From a checkpoint of a small mixture-of-experts model trained on Wikipedia.
Experts: 8 picks a token, a shared expert of 128 neurons.
Below are experts of layer 3 (counted from 0) of a mixture-of-experts language model. Rows are named up (a neuron's input weights, with its number) and show model dimensions 128-191. Each number is 128 + 32 x the weight over its row's rms, rounded and kept within 0 to 255. Numbers have three digits each.
Before each expert's rows: "comes after" lists some tokens at least twice as common just before its tokens as in all text. This comes from a sample of Wikipedia text that the model never trained on. Tokens count by the router's weight.

# expert 9
comes after: "s", "-", " in", " are", "es", "ers"
up0:119131146164073166108123140088149137147126109153102163117100130164129140133167146164161106094063113149126155124152110181119144126181120075111150185121103149099113164119076134200164114061111120
up1:142142152118096112067149113110106146122153164144175143105149129059132100123105110120117156109091134128095125077105142123083152186114208144142134151172082155056164214173136078138112127076156160
up2:159077122102085106175144144158190175169090130181064124137136170134081138167146122164150165149122125083156094137114113090064156120075165136188137139150166137144148155091066089098097140122124139

# expert 46
comes after: " |", ".", " the", "|", ":", " a"
up0:167096134132157136165087126081177132067196119127177102143180174151150105140101155086087158112124166155124159157117139154154120145157114129206074149172129173100156155098127135181123108124132102
up1:165163163157113117104153149108193121112189047097136121132096103192151106108154133137095110102153114087159094123072106148133089139096115181133115106124168158137173110133139098091157064179134116
up2:115165133114151155122117132102126141124177179114118116161125128095152148175140115143153166117075106120125080085107128172165176117078082103150234118145118161238196119064138141139125138129109143

# expert 26
comes after: "=", "\n", "\n\n", " \"", " =", "  "
up0:099118115130146049147145107115093144125192138106113141101121167096121130109179081179140131098083145095122095207065098147136148123105101114155167118142151116178079147166123065129122196118107099
up1:125085167113209086145131184162149083133109058113102179121116135132125142084164103106129111124159188084155109151158113186087163149107141119112090113102121144141150191091129123146090065125100083
up2:123084119163149083141139167143117174088161118171114134148116233160090085141156165140113177109099147079147142119103116095178127155155194161128117194136153082143119075087126135164116081179138116

# expert 13
comes after: "-", ":", " is", "°", ";", "  "
up0:149145046125172162130089119096084105104112156138143143172112137137107073128132122173173116101114167128133140083091122114137160079114136141094135184108138112204206087129131074179096106115141114
up1:152064142131163139108116114170106084111146097098172156119091149127126203156121129170125082124077192152056107139065102096099137092165184112147152120206111134137222146112062092126095128174115123
up2:135088207089129123183119149099080158086105109108123098215143158142139134144149178115160159086124132161110079119127095145067118129126159178131128125125105154192125111163140158146185070061161135

# expert 36
comes after: "\n", "'", "–", ":", " a", ")"
up0:122132124142151102163084151140102212081082094141160144104145105142118114127094154176155128179134147075145096175109092050129146115115178128190073088159204147112127063153076126120107127159126106
up1:168087138148129093165095122111121103145104120139136128086070172174088127094100128097143132105083128139087144046179109126106119076105106121129110116175149205125170122131163121123154144127119124
up2:157114075168114146112117117107131159130099202182157135165134146122146216117156124078108141129111091134204127147153139135107132167094188113161141109173104158119122123154129105180146088166100120

# expert 8
comes after: ",", ".", " and", " that", " was", " is"
up0:204118121108164115141139138129168076124084126144116122097121147142190103142207099116076121133130113069147121141092129174187104122109158114160103129140199112087102142099119120120183155157096114
up1:088130132135092152152120090121078068141183123093168112119106157068102124142118081110123156130092152154130161068103115155137166169149162193147123136141142158124132096113112143073126141091117139
up2:136127161072103105094159112231117093146128094114099141103154123105201175128114131132112103164184123040072134091167166115119097124164126094101195108135124125133095134095182124083132084161133124

# expert 6
comes after: "-", "–", "|", " a", " as", ":"
up0:106155108130136082167116158141090142096115127085082136111114128059163141164129138102116184167163150134167184177123163114126081120123108115145135102103129184137161105112169136130086174117185103
up1:212119144141191163147069146133149132093084157174118193131159140173140141107141161100086121174130122103144123177144081085070138113147165152126065195094116170101155130158136087115165106162120151
up2:143166111138154076140173158088125082058105123094123183102137132125108162155194128104111109127122109158117141146166170144078100122140136163205065135154160174080140147149154164140112147139076123

# expert 40
comes after: " the", " The", "The", " \"", " his", " their"
up0:133090177222143167076156182099165143101169140191126167163121147150126151116136139100155160132132171111198168068136118156129114111132172147194160152098129096155121056139155154147072100106155221
up1:209135124144105111106115142122165101108120128122118138105112158163129166103164162117117124161139179104157118140089117141132184168080087143165200089082129183154160108138163021111125142100136172
up2:086172171140118096147080122109128155175118104086129126204091131120156103101199093131129194124123074177128096133157112126144159063115084098113138142136106106129084075103092160172134148093118126

# expert 35
comes after: " the", " The", " New", " United", "The", "'"
up0:143100115106136102143185100115143138172071129126152140127186120177055121179104085097133142148171116124096116109135218139133058157100104122135058158111154123162151131086132118148127101125137098
up1:141156122159156107170130099134134115084115119105136164199099088147178106173135108065095140101094123161133089138158181089067108147146215164197171102125125181148192139157169105130171136161117114
up2:159103109180100128127121101125211147088156166116090168159062105168089067174131072171115147165147116088181073110124119149110112181119094089140123107163155123197142106116112148086047108130173156

# expert 12
comes after: ",", " of", " is", "  ", " as", ":"
up0:129238124175138128145214117136125104150114128110125082121098171151099092135116134195052154102106140132098107153112207115114138162090171158099125159190107116086158103130121141129076164097083123
up1:132129160097089108090096133169120093189176092113127186126138168146136108125139147133080157130105152128119126096113131134118125093139191165119192124185175149154092128106173165103139187133144226
up2:124171133151131122143084134132156109110106125186114161109081089066094122116150185188127110108127101103123136120146191162121085117147125152132194093127105164082130161106112116228090116118098191

# expert 21
comes after: "\n", "=", "\n\n", " to", " =", "\n "
up0:155201100148085129108053087124199100103162095113129156096138168151124112106169103121131118141148103130117118089163180120134111158123112122098113161163094160115233133127143126122131128109146074
up1:145100132130120133102152118119124128124103047095093112140098136132122149118135171107159144110137135120146136031139203152127091125076155136141135204171091167163164167109108124119120078143184185
up2:175207130177138099135167133068162149165068164083112141137143141143203142098144171105160149100139130142161122155145136093118157123096113149161176159141194114179126166156121080145118074152071173

# expert 32
comes after: "-", " his", "|", "=", " their", " her"
up0:151104127114140123149156193126127090187139116066097085151097195178064102133088140168176099095135147085141137109110099195120119104164136070110132126181135116120122162136133132169186117103133124
up1:148179124173103151096140142086163114077159088115078136108094115108168117097123143128069127139139149113061152141156109162141088159088100176111145122179147086139129122053121115158108151147172161
up2:141133153148145121093106133115122110071120133127140098162094157113135182128160161060101139136107177103195146156160111158130147173078062116192107097159138183137141194121084160180092141116040105

# expert 23
comes after: " |", "=", " to", " by", " from", " +"
up0:188127121105116125133133143120112061117087164123071138151156119158117067130118136099120174078107089112180139099197155144115106137113100111108115098136170140096180113125073123111084180104154130
up1:082120156114127132135151142100139074103134111097169124043139130171110125159153126083120079206198130134138138097139101102107116142177174125137104090134168157110058133131196182114144118101145103
up2:114123134159116127128136105105160120120184153125146130055148131106057114116145077140146085175125127129204171148135168210148110071128094092196135126143134134117182135103119144102150107112125158

# expert 1
comes after: ",", "s", " he", " it", " that", " which"
up0:125146103158119150181071151085108124170111182161092109141112096106159089158179148131092107163110090109107096099092168139187127128108099155118176089126083101128132138153065145095113138132117131
up1:156118128150149133141159124094146159139133057141102132122068152150126075107093123093065108121094137165122141126094093190133134089150141132143092162111127069103093177089120105178036120138122153
up2:169054096108113062143210141127137124154162126123126099066104117076166108141121163092086148127132133107131098095145119111105096121148144118140141148136166174093111126140150138180049089109096136

# expert 42
comes after: "\n", " the", " a", " his", " The", "al"
up0:100123138127162121158064131158156105149152144137192083155140069118110118160170114148149102068147111163146148095167119084135080165144158096103134147120147151106104199070094132063162158103182125
up1:155168112142160159108132140167109079117159184134183152106136227127137177113143153153095115158128174164113104159130150105079099163141141120129150131220118152107150098156118165091145125165148153
up2:122153151124196124154106116144145138104161149131121150105132152180157085097183165080110116085153169143141130183180075173118133174107167151162174148094143119108146097169157129147138124153123181

# expert 10
comes after: "-", "|", "ed", " Al", "'", "di"
up0:133158147167110162111165133135131134075142152158122035098113164074143130135120114106133107084171099088113100154177113146140089129113105132136162141127176154131102063151129144094131140158130110
up1:168090166111166101141155135185146158092102167139180150138093085120139079157096145127119138092113175156055129090072159145116128136107088104138120177098116140113124129101121160111108180142117128
up2:158089132126111105140114154114149044085148111135171078163110152137125127138109161083167148133084136150137136100129123089131191183114147128120086144142089133138163197123086188135117135150134168

# expert 7
comes after: " and", ",", ":", ".", "-", ";"
up0:148181188165099110106101133065132137207152202081124081125128134145115148135176151098159096076097152158119082128168154144111088101112128110138085157167114134138113131109149141196125151134119094
up1:130117145192123140134120160100122118154183112123193150181037158195138143131112150163157164096133146116121068121089151091082133132129106179132161135181173127150132133097151074133185100139101127
up2:234150129171182143134188116159157180091128096123133160130067138131160156120119199147177130061121153074137086140141092169109123127116165133109090140086116145090164153118147167160051101169127141

# expert 34
comes after: " the", " The", "'", "The", "the", " first"
up0:143127153109127094129148121088175133093153136140141118099117159100115165190133131155118117161124147162152130086147153128172118100115141177124148128152129079105137167107136184108169168165095111
up1:117141170094109128145100087121113143117073115093189189130125135121114110156091133131158100196084200176144118145190116091102149140099063124117139148171180094153183148170116146181118113125129139
up2:090174113146135168131091173098065127058112110102165128161154121108118117098090225106149122153108199158111102167118133122121147079165107125084062149115060102111145120183113123120124137179164115

# expert 5
comes after: "-", "|", "–", " /", "19", " No"
up0:099144148087109086158114181109116147087115159118084135105142103110169085120122062142152119206139150156131087087099117139094163174178188115133135129185047133153103194157141159142145146126126108
up1:212166097135119127127100060119128124152215150158116134167089161142125099090197130112143127132097159139167161148198227086133128101140117163166137158098135092123147144123116117061113128128139105
up2:191096119132081127117154103137101133123143125140135182127136135158200121109147177176132106115174207152108122130150143153121154143109121154073092146133125158111159126129145064056147119198141141

# expert 47
comes after: ".", " |", ")", "\n", "|", "\""
up0:099164146180126081140136137186191136109107170099122085182055126138136180095097132042152114122176161169099137116122194147154102133141199158129131123136183168122091161160122163132121108103162088
up1:085098122110176154099091106118100135085113118129129142189171155080171142180158128207167100101107197140137084119117064124062124141189143166130139117115073132179197166142088130188136162110154137
up2:154116120114165129156065084117061057147132099163137135059100147129115124145152151124105152132108159087088142148137112083147153143106121146138115105089123165080132121136146121172145140112106143

# expert 14
comes after: "-", "–", " January", "|", " May", " March"
up0:166126149149110219076102057113116165105152133073105154112122141130125121105191156181091097139111103133119146143141161114128145126147123187106078180115120111073106121112129070135128116136184113
up1:097149167104169104137104171174127115132159098150119109076190159058166174136125101085141135138133072116080110125117105147173106177090167127098149124131134149121110154072143127174148081143137140
up2:182132156178125131106120122163139132115121133112175051159173179097175164140100134121149216083119190138125114070127103150169099129104108083133112114131045111125159164116116136129087116183116115